Weights of a small mixture-of-experts language model, trained from scratch on English Wikipedia: a softmax router, 7303 steps.
Below are experts of layer 5 (counted from 0) of a mixture-of-experts language model. Rows are named router (the router's row for the expert), up (a neuron's input weights, with its number) and show model dimensions 0-191. Each number is 500 + 50 x the weight over its row's rms, rounded and kept within 0 to 999. Numbers have three digits each.
After each expert's rows: a language model's description of what the expert responds to. This comes from a sample of Wikipedia text that the model never trained on.

# expert 12
router:469515544453502536369657489527492477453495437596426505445429614423501477449529453504561494522521501562531472429572578511497490510519528414527519439512554467473513496527555430475522499499474514527540493591502472547474521495504480491464520453543459516423575485488478504469491550429448458588531584579404570408502454536488458476483457451453484482532518433560461546521530483416502564594446547476516464566465392546535455518537515451523576619408495446477462541481538453519459522494585538524412605497511450430477562457501466594403474507439536555489510482468442454487432522501457364511
up10:518500494464512484375568387577506588502442527417523510472510486534436417550593578553536511512559441505501515375501588519538460537474468462531532472477503500442416530450478591428476543552573596525507537505561538504407546515515541479505502440465509422465523457520489518463490483486485503487378516503467565488595530538548550474510581429491352499503460469450494562584444461445450513518508539483525529556468454612466439498535566492521412494572534441436501519509487491400535618553490471501488520565430455538475470532576507447417483465575464534590463409506415532454538522530530460476
What it handles: Adjectives after an article or of, mostly political, social or public ones such as political, Democratic, local, public, high, economic.

# expert 9
router:465562494456491490485496407517477549395576478560466336455539558413556423467511498440532524482437498538523456439510536485451481510533481395460555513551519444466443481601540457428543499531456545540563495562522416639492535507535522440560550516469401532433550567468548548457610548473469480557551507541493513457465460591427515399475443454425512507531587503517430514484478427521433477519485494499485504490427463522650483552548507407448487521445550444415470557515513473491426511535519510521434538472521564485476546483495541527455438528446480523484540518445506439440453423493412440431
up0:520508583494500538462488404518540561475564413487469482517553421510513527435481484562432536521494531486459424518524563454403553518477480450509454516488509521474441568479503484476439446421503468392583480453550371472523518494515543416478581466460505473562539506536467492435465525517399443519560519453476489513548499518482474528533529577502538437481460525665468452503379519509491427505549558469531466463535380566575482530425510440438438468507571518425573487474578515384497520590456599468439554518491509522519513570472533496484422498435608462415600538438498520501463552507455561437
What it handles: Word pieces and names in Spanish, Portuguese or Latin-style names and places, such as Villanueva, Juan, Cruz, Bolivian.

# expert 28
router:489519471399509498509499463523588494489537451580444418428491538419521413400468482440514498515518584542586443496509558520632468548521539502487482490510572442451410473556524502454534506524466525540523505525518457524503577460426581438573494487555505534484545475422471544477472503508413432526518556505437513537513504522428477441424489454404491476496487499526443501535589458495409584558479502478538475566483443525522549619534596422513542562480527540499453548423584487482473566484486511517368498456485553516563579458407533532454445595461533539418598470469381425429525447504478458480
up0:508526527473490516438549563500463464493525471549577491492507470508555494448468631502456530548535472601672510485602417453502583486615521488498449483561556580474465506468504485597476459443596509583493451419481449437485473422472563429542538519598508436527580542525485512507504482559442427421465462465634501559530480465423496622553519508504508459591399439472516553505530517512487558541490526572455574446490557522505394511537512502531528521509529456536537462491550531450447493439498448562488510441528442431442558526590532461510483572534506554496542423530448537527532494585547499469
What it handles: Prepositions starting a phrase, especially time ones like after, during, until, before, often after "shortly", plus of, on, in.

# expert 52
router:442496469386496480480543356573508530454551481511512402498439463462551476448479472446522499498590524540577451428510486526540479608534543460487488446495538505469492467497423443472600437553500496550519480532507376537479512402561490453483579462531520531447532497475569511467627562446487470602538479564463538531474486495392460460384468509453544490438572449525513557536492390519453540540487542379496451519526494495480542494532516466475534568449568547510440541390580467515488494476472657541504496544501496498535516433545522549456424451453526588461510489483469437450524430486505463406
up3:393422510513478508356546554485535487390444476518545487584462422445580469466567528493509525524505492486533447533498411439586443511517478521538469538583521457476500539517516535546554434481577418509439431458514569475379531409446565515436454519526550454515594490534480508507471524568455483498519519502464542479497459515495522467478494548495541473446445421574547504597520433446528451539605416541458445512475532520607440381486457502528475550452592545420551511445483463498511484502432568533498437458504532465409438525558512585442607499543536509502458556394479541451558491520408483513
What it handles: Month names after "on" or before a day number, plus infobox labels and colons such as Summer (DST):, Land:, Binomial name:, and table pipes.

# expert 43
router:492527431401547444482530489538579474457526452591428509414387551454469444482445493507543514505524616515505448486476538552534533538495539481486490507479606448452437509607467475521526493492468529577542436509506439546512553429499558478523549453573505506439557502464493532468514505488431418504503550426440550548482499502450495491460508400428526453516550458542453519535511472450389548482492491428571508499529484514596543621571624462480549575393552474513485585463493436475463505484506502530511481483448576442593562483391593563418451559434526548455528484489419503419499454438455404483
up0:459474502498417553503535476527588517607464482413495590500564493519492478585479468454520490557555573555481394612571431420489580532557528396479430474545465521461452446564505435464469521524561432468568541482517490520500477461386441459502468480466416467508527511549471524515434454560437465551536440612506507534459482449523507512572511471445486557667467577539525496492589443562523488518488541466542402544529524492509544478444492597473533489475508602564485482583557554550521479527538451394594460474460484512478417541430461539503556496464493480457483447522534570508431557511455429452
What it handles: Prepositions and adverbs introducing phrases: for, on, in, after, during, just, about, almost; also word-initial for/over as in forked, overtly.

# expert 61
router:526518533501527571497568489517513578384517473509459499440436590489498450503417446450585510471537503543478493467493601569471468517531525435510534465549586457563511487541452506456536485512462434575557447521471472609451540425472539507469565544640510498482564491462508548499530565506474504465529491513399613437494498404513512485455521512472525444526553502532445545532560434457485546531389536441571497472442395588487541606571558516436440533460516484494373515388550471464512493561594498510465510466472598449524516433508581477475487504517525520514521419453455481465404405442431446478
up0:509504605545515544597443451484608493432489446574451446479433412465440440462443525496511523516536501448507459563489471478446461469498563427504473485582557499508514536529555444573504505485541466489630479559539594446508438487564483518489407447479493490460481503509468517471448401584516457498563444517445443525453574441605416475437468484381582546493517589495467423463473486508514395503469482499485570602430522527475485570540548538399500557453486503601620611523604498555553466517448594523508538524476513487489520518490479458466561464497566527584540487474449558499458491490514481449
What it handles: Lowercase word-initial prefixes like rep, app, ab, def, non, comp, especially in species names and words like republics, Appeals.

# expert 6
router:459533490526541516474551425513531489480524464515451377476459496511509492492456492475558517503548577500544399441557511566475462562659528482457506422535516436559478430502504498490461488499468488575512409541472461524444537501458554446518531452589494585509592473466435602479565581437499449495495492469454537514548477527454461411444390474458473490497583469545477535627539455500455555516493504462490422555410471498536532562531484485434534641507527477507450527442547523404436550440505474617436568488570573512540486495491539518481369527475600599432566459484448478537461479520474469490
up0:494416461498437529498469481517493410364453425511408442526598486467457634477615561494580540510518528573427474514473511553466482582512528504499534497528488511516474464653474415547478592427490441495488533514465600474485484525513525488407458478505507508508476521502519471537476549502453414526567462593542553427538461508478517551523555583445474522385546507494470564626525459594459499502521501486488449428556459526478494445411479520510590535479459545587576508417474561485498480483514457457441471410498500446459484462459532479537464474475556582486430477557427491533505578515421410537
What it handles: Pipes, semicolons, dashes and field words in sports tables and career infoboxes, such as Team | GP, Head coach, Career statistics.

# expert 63
router:480545561446495548396545427542551565471507437567441483427434586423461500441534470488559498524565484614463417442528590526527474531543527449490552476491497464457517479509507467477537525565478545515561545566462509532453526485528517471520578483505470491412529483434513563460509554489456447611499504580454532450449450521434443493466465471486497459566526431543450487524498453424472549601437529545472402548430390539546509522533594488442536541494504488476462534475491462517424518577548525483426547451475463452480565434554521623404488489503521562477558483365472408397391485447472419473
up9:492526503458593505516520459491440446418535509458493528426529521516507451560568442566469449601523393495417512589501477480536358503541481436533504467508529477491493442563532525510465554545582414504399530472599434538447533434495488470462398470509478504531544519497532480529478551384476527386551453556518561535487530388520586498497489529556498594488565485464456469505500455520467504483503441513421549431537523457480513455530476511566478511487517435439488528552422465560431553437543551467513517507495567454377451477445493528402490504531430473607521466426599489459477421473540361528
What it handles: Adjectives and words in names of organizations, parties and topics, such as Cultural, Democratic, Social, National, social media.

# expert 26
router:431518478479510452511491483583493485444585507544487506520470547485488461483440436481554487514565535556540479483463557624520462553536572410457518422526548397437521470530550460448640427473426447567597504581515476511421582470527441439562554462507462523456539506422476579470562526477464451575564513472498502483545484463502486361472454489469522505500481455519438515527529354495428526526498526414507446576506366493524527547523568453450512511522538429500462600436564452493453542476532561534461558472548547471518524495473498556498420515488548498515541429444480417441404422433469431459
up4:549603513432554492546545524448412459418421473518482478474488472450515432528449433452505524508501508507497498573352483546568501451554541409516632538514601469535578435503485503469493486508546466502467489473492450474482554570491416511512557592460427489449487550484550538416566530481528611471524473458513517511513570518457536449446521534495525479489491485445457492531494484518560502499512485424578589501496494526516640434504539477467492474481496448451467540545466521403575510463508504543464540467611545441581534433432541597525453527537545369507544624549455563517488377412469536486
What it handles: Closing parenthesis-period after years in bibliography entries, plus table cell pipes and list dashes before titles, such as (1967). "A History".

# expert 13
router:449588511454535461469570512569490583500547447490459504436489551426566484497446475475484490581563493502487420500602508514530463515548577417482469486529534466398499437528527486495536488493453452556575457568426459559507537431530544507553539452500475529523553500495514487481546520505365409572531514495473501520525532533470474469506422429421586484571531523609456540571504478520418525539448595445652434540489470542502536521506530492505582522489565442492479524469545476507511665470554520525451496496556526503568508475390465525482476577490540540360568471389480475486463446398430477467
up0:486602472520428439578479517536515490425442409545437456536511492445526427578533517424472460484583486447526399590540497452495427458485588582481513469461502483455437519493544462575509498586471453422548478502466519571492424492583553491449518515526488538446504501519474438454544573554503466549446424606620489500372450498588515503458476427470506530539617445540480500555464538522513521503500460547587448485619465462512503538547458439610557515485579477518512461479548585543564539614480530560474446542421475518523424501470505512424506536561446466565509470547499535502470535544589466482
What it handles: Capital letters opening a personal name, mainly in Indian and other non-English names in cast or credit lists, e.g. M. A. Mani, Mika, Baiju.

# expert 32
router:524504471444602461421586537544486484510535498526511484491418533455538485404499476471479483560511518601568494453533515455492456585585602379334475475471527459577505489509459520501565494542485513596481545542490421572487495480422505424540524425549498556477554512449495525469592558467440443524476556523491583434479477456413460490430470453458490497530558520565437483512547433568484566601519540482602495502479406586526525552536545424442582587479509445487415527428574449474439512496518523537457520481503539527594481475472456528517458524490530497460532513466385509477443506397488416500
up0:547528496492521539521476623505423458459440508419510571568513566541462444412564580454502525589447460560472452486521550566473454539480500457497501491549468484462471512539475530554517483487554612538530595552447564510555547563552479529536557491576493519550524506468312548475541602439530507583392644522440459546520495541443479447429533455486489522492435560508532471452560522493469567507466452500454469541494460600459486555499569533447515486482447450567556541524491459505508553545432487430516509427434508474524573596393500492549551546512397483480453512530506486581518454438547431486
What it handles: Line breaks and leading dashes in infobox-style key–value lists, such as Preceded by, Died:, Genre:, District created.

# expert 20
router:505542550503591461470549483498535535489584413529483421460482554473522467443437438493538541573556530602538385507581515476519459527505628476483511505518556496476508482587512457450576486533446471533533465579435473577421555410511530519526555472497555581434496559452518507470596556487487539571466531554457530485505520537460427477468509415441569509525513419581519559551540449466468500563454423428628441530419459518561529561547512497441525509359499403515441488497585491443528490506534533472412541501543493440510554473475497566464472559448493513492486481454476491413476411482518494356
up4:521530543615491447460460463451572552414425557537482474509548523571556531619561520553530466498542535547494516477523502443437495538524420504518447383602552564501551411518485572534503504525477519478446479494592383497460599464508493535511463486617515523465476485432414492441412555537466559505483418488460577519518516482502516514450509513410551447546499491630419495499514486440488453470429459586572551574446524538491472474606481482444540479513517528490560493565446529546497461466565475514475509504516516462417429493437491418442576568519465514573455527465573482494519480558447415370
What it handles: Short consonant–vowel pieces such as al, ar, il, Al, Bar, Sal, mostly inside foreign names and split words like silver, Atalanta.

# expert 59
router:511534581439507510360553446556551564481521466560414462507431599472535473455467466461506476573507509550492479458499578521563453503548515446470540465493545438551520473539563406511533530475375567533548502476440454588502522508455494445552541466490439493435508569434476534454544521487417480549522503500487532479500466555482423499503410543467566471575471455557420568560486480433493568531488524496575505521473453497519508475520611418466563522497500526395456516496544459497455513441570510536491559440538481432441582488435539639427426506481480572457599493348468457472391497464477443461
up3:491450524444478509407567416429512440505451539583517597485551496416495546481454487566366474565446443477465510479494522546442553503474461521484567526553500512576441439477530517540531582522431537536475410614446476529485498529499508520522429509445546433412485561536476593492545513506470537448389486501585529580457502508457522553415502630535563467569577482531501536481450524435608571519449435500549473499482494591560509479513586459485445472522574515472456515538528499485566557552447553569469412532539437480472533501441411531439534406630493526523417501491544506550511485466557493490
What it handles: Institution words like Public, Railway, National, Medical, Electric in organization names, plus pieces of Indian, Japanese and Persian place names.

# expert 44
router:489552510491548467485547450560486479519507506533486464400483525442544473456449509477523490530443485505474488428453482537535453638559562450402530394436568457482541465493488516469550474529442447589575481608494474574439515449488564396539556394544516559467569517506488555467545520457506407555447522461474527474490498469406452449415401414457528554550554521507433516490474437512487519534493537422497489475422457552528488533503522408444503575534529434458440532473538434517401498508556593565486527447489546519558462473512413521429443511415565520513576437437436430528553440409513393511
up0:493503479599434468448479491538425472524472462472495411442529428434519520535546486495452471439425468433479421506480440531350456504540515504461450475353515480494640464538525543472542546497489450473508542483477531512453510478508476539593540446527507507524585527587467444439516517477539545505535586438511472470525473521350534499474447390485446502524541542523530581463500494490479505423621520409595528499517516536465479494473536466532550461407522519459514474541498521480493455502483545534495366490472479523600537621472595569447472600495461459524551516576538467537523521494582386455
What it handles: Dashes and field-name words starting infobox lines before a colon, such as Genre, Species, Website, CAS Number, Occupation.

# expert 49
router:459523505440475483496504447554554568461499392541506484476455558456512465523423424504498539536566560513529416467525533523563486509538567502451525509515573448437513416519505430511608498554453550557524480546464522548466584426482514466509533388527489494504582529455550564519603519485482455564479533533497495451581437536384437478484415422427538474518604453562504522570553422476483554554403535414552417528515473496481469546592553480452495543477561527350430520450475435494501539568543520527469490524496462441539489482473496565486450584485499555445624467480461520426501499427460413407
up0:531346533540520505516521379502436485440332394546502427571508501464505463506520521472553541519504522473492507571516498488475438490544494592531454449503538490515501484523458511639456458587480400503458484490528423432463542466469512488501449516461452498484467416404544440500498523495456559563514479533474414477472475530579446476448536499538500590585595419491521507499496554537577488412429545427511468476548548440517571602532412437477472506447388437453513505504578527498544512487570467467463499533536532453483583534491432557472457576476511489551424528589545461490410480551552463500
What it handles: Direction words and name parts within place names, e.g. New South Wales, West, Kingsbury; also °N coordinates and the suffix -shire.

# expert 55
router:339501499496547506466501406569524506475572546531431378498451515427526438460449520486494496515506511526591459431574512538492424528482496394466507455503528469513454474517476432505506510542445451573607438553534459530416550460495462498519567509532419538509593503486386606482578538501494485509568478464434521478530480502425501407396478498385531470531571443505450574520534441471466559490434511407511551547520418512509525510504564456499482576459539440509465576429578448470489574470545496618475476513503489491459521489515526512433414505451514531463566502455427394479425418464503458452
up3:500489448455460515468408473453515482518520484528514431540568495522461504464517499513525521423543456373546396508525507482493471538535471532413459480488600496544475534551499429538604476478450396384550513509531575428473419554560579520501434460419484520492582527500494449424596455540620500431433453397472497435452523492502489553602541499537519462508502457528537522449481500478508456469474518410471523609452509491562480503574547378572498522585524535574444536424539561432583496508608488531476482595549445490439408515440466463488511481484521482509550621575468497496475503462455509474
What it handles: Pipe cell separators in data tables, plus motion verbs such as went, go, came, especially "went on to", and born.

# expert 62
router:527561516503543574416472499522496634469566502535441411524467553463496530480439495518552524557524479450516474389492525560572434501535521494438554426440567448525555442613421460483576452529449538499537485524414449546527551448467544446500499437494460535481520566490544558368595534449506479532539540477433570539508471564464490511481483478340602440566564407530478506543525436531414561535461529481512496560453504508567529527593512381462508555487520485461449527475509424470486555486566551538496503415521549536503516433501487517488494558401539529507563421410403482475444480464474475501
up4:424424516536425528508529524428452454512499399545476535451594471516694445478414514463518481558438445519495456563434489461453519431564428433576484534557416510578424423503548544542496456512453478547469441487506474486513504527457487507524505537489531510502517506568616453471485515514451453451423470508531483555516473458520456547538544520553465464476449483576527531505504438478476479560532453514515593534552473458501544474471511566502456567445594433524488594533484593547526545581494562466553504449461458472529493495423572574532487593535358607505486572464518572370483447503515559528
What it handles: Subject pronouns and nouns right after when, which, since or the, such as it, they, she, who, band, before a verb.

# expert 57
router:464525501464589533490548452623531510448537427590497451439468576473564442487401464516504501509517504528495457492608553511547458558529510421478508472418543415474515440565449490490494457595464490558562481541448416512453564467508513463513481423535536528435537484441521561440507530408412425569456551520450481509486500465494502404466423479356529511532526436563448518501547456543436526505466541433588493647495418504529532512536588453481537594438521512425462588440500498469521536550519577521491569430492550424512506488524488541453437545521512564468550447480395536456434438479483474439
up9:518523519565474542556491451478469494486560536525396562533582531572493369467516539519493675500465530512521438424531511418583488569496448565508500506536478433473575476371432459521449544584576431455579492462508468565572509422479482480485430438421538428492484530460420454507535482466583475438508414477614534544588525441415533584473490492463473537475522462503526532491541521510477404560422554493490511516517549452519537442480513447461475559453464387493500475560531512531501547495570499505514483527558491464617494403512571557500523484515440409494537470561535536438534517548539458553
What it handles: Periods and commas ending clauses, plus contrast words such as however, although, but, in narrative and descriptive prose.

# expert 41
router:463578482534483449393512433519530542425578508551445456473427529384483431454461463432572526567550601605543482436501586489620443578492520445458523476506541485521522498505429457448662521613447505537531495555443468477407545457552557416541501478574509494441512500460480506468504511461519428495480482467460479452518471546438474490488436466460549434534553495507447538460512445487512500505419523463547432589484453507576530561552539407484495518488562519497462528417525503482470490500518542566469475428476523517492555458457510580445432512498555520485568380449472416374434435513498506427
up0:500511472499514435592513468498531585376514430500435506495494593514439520443602478406548521492551594477477496534491508508448585476446555568533393510566462518584449501499548442495390566511515548545623521497523466522449541458486481421588530495493460437517510517433472468513524480546538421506474478565447546534577498444506542439551507512469482524384415469542441498500449402425537497485500439571636484486443465481493552431478477477527519594495422554528549548569611515455513481630537475560514509529467466559592463558500471476451479484507445402483477516472551445548452499509510470439
What it handles: Single Greek, Arabic, Thai and Japanese katakana characters inside foreign words, plus day numbers and years in dates like 23 June.

# expert 8
router:437553525443527512480505431621499557465539475538436386466479527461474472450441440499516523492540472466588451469597515525577469581514568424472522470427593424488527474548418474498532537609449533583564508564459439494488516458400522519551470440494524524442569463464435557502533521384493469535502545518435491548514452522485505424469447490321549526534529474514472539542538451504466602522491533476553488581448454515530570551535562439488520606464540517460464568493461443476522598498498569492469536503501542465510508430499463544476449614485588545492530474471356531480483440483445460470
up12:443523496584493527505391490553536554497508590464511634555521512495552516539453541498527384523532466588522420474462500526494518477462551457457489443486558503505480432568447478524468446582481532551477520505503401493539458513513426529497463529556574477515500555506556616503601487485522555458561501408468435518554507435501537415557508541471568567499551465491409511415539626527435486533470501539537575444482503473559503526532561472595481480428591470567438513520510456560592630549509556545610475515485423413528432460571470513485514523502450434519441439536567464468410519523509432515
What it handles: Commas and subordinating conjunctions opening a new clause, often after and, that or which, such as while, although, when.

# expert 10
router:483518490498479539456561448549529516434524450531456494487472537476546419470383496450548493511619567538561457430481552531490495489477524393521521447472564491566527501527505450486586488515493497569577474519537452581465523386497551485513454467564506527507605470449467589476516506472439502492521479481414663415502492426501459527493509505479555575560568479545453556557530469541480536480399521454540523477467444600489493596497543431507490524491522498436405514448609389447481633531613506503528477480498523452517499498505473515409499486489631580436526479464457435409453459456451508476
up0:487566499437475426437504550500528501506500429568550396527553547463532484486464496492537497494545494537418490547521416433429524400443449512495486529519495536585518515451514489488597482481532516570551540594511570643489483542524545513459468507452572612515598537451495592478549507517536555485493538540437520461447490378524488455562546540472439496506476539508475473565518520519538493441496393522468454429440473605547486587474590470561390499449385543518448542494465402489515535517436551451449482468509516506597488484520433542480540487446506481456496519413443432499453544367416591516
What it handles: Word-initial Latin stems like imp, dep, comp, and bytes of Chinese, Thai or Cyrillic script, plus digits in tables.

# expert 27
router:477510520425504494491525430567486572437509461533439479425458611469568432473392399492529481474535511534592491414526505552582497468543513410403542511439512376528512474513457489436563453525443526549582502533483480537485564414504503475568573432503534485471512501452552532487585547449441496545565505622480500501522504487474475470479422442401518410502574488540456500538545430448470534541417510470478494538429500483515558585541513491399523537449516507422350496487478430492496580473529509569427499491519481496520533477485518562476403498462538564485620498468468453436479449426466460399
up0:542448565491481628531558556427529513455463478484479481523538532506579454427509447518526474409535628401451596434521393489494547555510498491518554353452541506534409513497501566517449535545496528457559564469547500504505536557519526462540509557449524549431677507495495602513449467482503444569470449520564458462517514471480447487599442415536568537517514426469418390524585514551525566475570431560433498517513467506543503461480517525535517523430490419552446518451568437455470502471440498437427594532483508521459510408456476566497541445520501483516504547541483503514521536455515461419
What it handles: First piece of a capitalized name or term split into pieces, such as Tyson, Fabry, Yamakasa, Hatfield.

# expert 5
router:479533482478561533477600499541495506451507480538545455472464514441543452411444423501547480544515523515515457462555482507511519598523582401461476504510591456540498466527507512468580501529458479588534452539408473523500553491467472377533483444490460517467502620438470565420636542434495378506474487460482583444491443445440498466386413444426533516507570516480408518523537407532475515593521541479591489473395421517477484584499487465477515601505511438421443508459608432515456519485539528565462524521487586541528475465507484523517470549482544505447616468438438480531509485448531410480
up0:520447478487452457561585498354537482449420535449505497565536509413488601481538534444519427555494456472492447595520541520522537558533511445439494464516497401523524568440544464522428520528426484527611513509459541499539586496497537477597566504453549525461605514436475570482440557516475415479499461511454438440553520461422515517476485489454532499504511492564449574493481585571440569419519533466592376466440432445490444542414468531493464444442448482510503566521506492488538545492526522510479546529395489548389486414526546550545559506456514509470491533661555471469533559422468495521
What it handles: Hyphens opening list items after a line break in infoboxes and taxoboxes, plus line-final ); and hyphens inside compound names like Hi-Low.

# expert 47
router:521553471469565511451553401529539587472525450555483501494482552452561503489438469493503514565525490560540422445526547507491487502455541425492577439523528477434487416555519531409555487537468430513538429551480476480430474388523581522540486473539524540469570496461444520520517534451490508506533540485451536466504505418499469481457510460447567411544503421498525539540495444512474498514467538539582435512503436602672527570553495486417443511429512417410433554414537517524445554506539545499349537491516542519524536390528482567455530459562485547440542385444456524444469417454435477382
up0:445491501552476553470511505461457543488529397492440490561616454438490548496513529484524509598534483458559496553488367493592415446502510520508497576474429502390522509474547535523498516477470437489498517561494549525459513437484571509414450474499439509472563511519500422451532432544512431546526500538593486434502520526432492547428565575511538567608507465605500459498531454555561471529505483469573541448457536450500418497447490422405425428462524514413458526487540557510490532402544472552512460449477498428548441509646545600535506500526539434474446352462449575481521536500539424468
What it handles: Second or opening pieces of split words, often ag, ac, ab, Bar, Mar, as in pedagogical, pragmatically, pagoda, Ecstatic.

# expert 3
router:465505514472512479531532423613525527482562445541448465438468561470516445476424410481525477510576500524535450394520528511610448517540585391441513466474533426489514481568497502478579459526441514574569536545471464582502517438464513490632558420498535505433543474465459529477559531472488471552533521537506496494576468547430456448516437419450546405508569477540434508592476445569473504558422538491527466567481521494530510533509540428476524577449548474425363508478482403490490566551508519529421522497492516452531553439521492633501444505467519564497599506441457492493437508433447422382
up3:505446589507470618481473518505498455584562515482463507496518494422497470380513505507499562498561515411552535455487518459507552449477505575480532534503335566493475443559502580505521566596540502491441443473547549572454479504493518473477563392461498520535553563577575480575400487555541565566397576509564518466450536564504494419469535467520582322456543511514481545499548524451523500444499413494491484488481520576537434476473484549493499560506547497488582507455480502476482541576404517496566491484475460425428472467477528579408447482476348530521559475508483490553535517540514513452
What it handles: Name pieces and first names inside proper names, often in tables and lists, such as Rajeev, Gazi, Jon, Hojambaz.

# expert 34
router:440545427467604482462527455532507525437509472543501492458456555434532445479459495449529494547588467491516496487597519545531442588545515410494606465521560423455531425511474473504546498487481455544510510584466388524518584381518545448555512461502474539537517506474522524479520626503386459482568496484410536484521479494456499491492440440456571486507494528591407538569570488571429517556422503416533504522507475564582554557495528485506570524405555447525441544442523444497482586474527526479450559477547511527547520535411510535466458531495556542423586442407508504456472461364385492441
up0:509409442560501487464477474474435568505518526457537515469611563482580449518553546449567412454480536517442449554511495531492457542579431446445442521413450484541483397510540437376557555517526484471479584565475489536445539508481506513543573512440460536552479501443511533461501596528478491540457472474518555475531560457485423508523539530418509637532512570492483552494406475555388527505555429473548483534596487442556446553471505478422583531457574481517491492465440473390463572547561409522530468467558433432558588416557440566522459458517457434460533529516586474587496507500519495467
What it handles: Capitalized first letters or opening pieces of proper names split into pieces, often foreign or transliterated, as M in Tokyo MX, R of Rhyme.

# expert 16
router:433605547433574529488561451593558577421543402546512435458463480456481472452459460502507500503520520526555451474574544564549437588499523429487450493438553436480550457555411487494542529637477524599588478558436478497493539425425549508498515476498512517455505513470506579492527517398447412554485537530472475548541481475496521446443470492416582540571524461542453549508561458505486556543467542486521448519497381513541558542616491460486528600477526483492477573480504455471523605503525633494488567499491545476502489463497473589456451538464586549474548490441372518482521428461427470461
up4:498478498471445478424657496328464511503454496545514500459486501546462494499468415602536580496417495452510464523533457525447573495504509470496464456538502527530515446487523483483492485488470484515487443488458542472461500460444430533517488532483503588584545467531427484464503545496575519499454480444505507441485458498494506535475580468443482458575563480660546483630482406497558401493585570353459459527534473515590447473498447557488486458561553419467517522533488471511558426464507507375559501499511482463448449520454469555520470550483458514500380560461447621482535584456454421478
What it handles: Commas ending an introductory phrase or preceding an added clause, as in "In March 1797," or "in Peru,", also quote-commas and Although or Though.

# expert 25
router:468483511464544466516533405564550457457602426582491467405493477491510407434479433514512508521568609568509439459499505575544415513526573491433470486490491422438430467539507523449523521539453503559531513532501475512432536502471489397540486386578480480516576504504514620460543490516453453529450555546469531538507480508442458475479480456461523496508537451512424533511566391492480577538446545489525530501520476521557527587488552450416609555382535494516477639492541504472485542471525597573472566451492554439570600478425487522430450532468541551430533468467396422431503478435456476475
up2:404456451507499536399460464502592525537466488500554425477503548421522406543500556445498526495532459512504668537472510543486474530440498519434454493520470552480496523540489439499445507577541451508498429365476541483531489476507530463529409473477497419464494521419559463473499450471482472540467505506434520443454588443542565496444513459566491591516598637482558477539436445506401514511435477512392519487550630568530427467553419500461498459499434448520547500539508528521499510528523523461479441498472603468473512394538511460515536483472501518443521476433534456353522475458631458547
What it handles: Prepositions right after a verb or participle, especially "into", in, with, from, e.g. fed into, slid into, takes into account.

# expert 7
router:483540520454573519425591516510482484444594458525437497508506502456484466419457395492485476589557523559544458463501491504545402564555510407443523501502531450473505400593509538487608501560421435537577459572479480497499528452492541478516556447526411520500516487458463521468513611513445515567531545497468555512536525537437506470495425364424533421546537484624513576508523496490462555554465459432598402482447462552537472548536551470512523480429540491493475505471569503478511586542468557498425583511544482505515534496479445531491490544471493516389566466456473481473540313418453465469
up0:477443468560475439506519473394494433524506460481406410535590500425493571525597510501511536484492565489475552530440469534370496487482456520500519519408483453530386498559574438548606520392496487498467582469419497530385537555475478521546564525539460585578572491485472545480527459507552548562411449550536496481524444470472512457532557463376575439535529511472553529527479548466460501439579450487523399454443523533536426379492482477489434476455542432549556487470501555516510528524609532494415444503431470524555463516588480503472526514578569469591477455465487465502492473454556440500
What it handles: Capital letters opening a name piece, mostly B and also A, G, M, in place and person names, e.g. Bakersfield, Boundary, Darrell.

# expert 4
router:498564527437485491394599455559523525411481464499432504437424524444563387471450473504561578513488541549566486471584557582448470533565511464510531454442587431476438452505486484484543474524463525532535509509455460519393589444506551476482544453543446459445628530439518531503506488433503431526527552568439546457480484522514458447501456448449522483527519448503398537495497504405463539561466507456513496538405447534487510571624517457536556630362558514451476591493515403450458521463486519504478555466493494463555510480460525548429459554421518594445499464481428493468438438434485460478
up2:512485509561459523519492528430515517461525520474382487369487473560463456553458445388559474610474535554555486480484486552391548585449472442575433571438456470567525547434492506503473429497492564514535522451423589478460572508517504492422560498512484547487589517473463542533498557464560499510522526520565491449440534507523361429458523501517538586445485583477468534589504429451511566485425492440449467381556428453527512552533421467469526486414487462487605561483526548503517460425479506648470540541515582461507585526505562508507477549489456507540501526561580574502524505446556516491
What it handles: Adjectives and prefixes before a noun, often after a or the, such as political, human, public, high, non-, free.

# expert 29
router:446501518498502484453494434557526492452585495595461376459467541467502400475489460455538474507549563516553480516503536489507503559504524493455508453505493457463514408531499453399549477497448543550523433533418389534433593475489538474511527514506552525479517489462514572496615555486532411570504508452478613497494509439466409423504435490388544479527523404623443504547587369505439564574483493465508428514516398506550473538559507528507509514422466503460480563394563477479486579473580587567462592504509521463481494463533471565457461500465486546422536448436408474465459454491460448437
up11:470494414491501517494528463499589574464438567536555477510531419536488501490503482604449492496492498476497552464456504500503442486558472461528487452526486476478435532540401523412413484529526513503465509539514585515545440487592536526491539621559496421496524532534577525511602518489515439510530451579464505519440427545526477446488486504475477442434497455532527593506420493560588543474516509550508531448596424534475465546647566491500507566524436457464579475498535557497522499589459564474516413424580418556620510460481482521368471459508394518458404478456426501633469501466554527569
What it handles: Pipes and semicolons separating numeric cells in statistics, election and chart tables, such as | 16 | and —; entries.

# expert 36
router:423549470507508523472511451532500514449619515591454341484457533506477425464453467475556494532524565496572479514497565500518466546546499533475512483482507418477486421537509473441553482507441500558555445508438395531462641466510486460566523491493536539453505495438482555478553543499534366560517492476498630518532524433477432405477458511400526487496525426602475494517570368451457542553483478487495400484503441529599486520524522499506525526463491486463471611384525493483448598465584555589428522501572514503469496492508496544496419540473512544472562455431441461489423403503470465484
up16:454473531532464502493479527476578517448478534447483499446520500573519529465535503497474429561509527536657446468518554459540576503557484473444491494478539520470455403504524560477521571490436472498435557445495556445352500486480473508565454564615478449597491577486496526539575387478529474596444542492443481507437552542535522460508469578412493417546492473548480426485518530605495557549500479522574502478487436540479577408579515630544387464542550479464526457458489458543517515522529481468558499370496606514526527487572500513558558578461541548468467485457450493475474396418510523447
What it handles: Pipe separators between cells in data tables, especially after numbers or short codes, as in minor-planet lists (CSS |), hockey stats, election results.

# expert 23
router:467515462456566489485576468605489483435528451636517476430442575439507440455443484523586484502525539524480464466487517501545508568519487420433500474462502397505528477569464429482587470553465468555520498523428416577463588511527482488510504438536457523450522550446530492447523536394470424579494577465503521536489492518460493469415416476333563507495526477539456550563576448586481487500464508366559462562456422475577532533575555502435592555486547514492459522442587515502447527483571537496526573419497488444512540504479528516487435467524586547445494466474440513494405438513449499408
up9:436468538494509393425496436570494499516525520441458487487522449468394477564550442547489440554445629413434373471477508552521366569453457420539528528437592517475583453412582464512549606467466478495441512523555422471474463448528461522473485555512485474468508491493503461491516461496427440537536406436416532446499540521458554440515479554506445444423499502506525579402524464521446541533564469390535532479525595537460501521582435545477521462442495472595477478495487490453436518480513499457534635506499452501463504493484531551540456448562523516474485395429550470552465505542426472445
What it handles: Periods ending sentences before The or He, decimal points inside numbers like 54.05% or 2.8 ha, and abbreviation dots.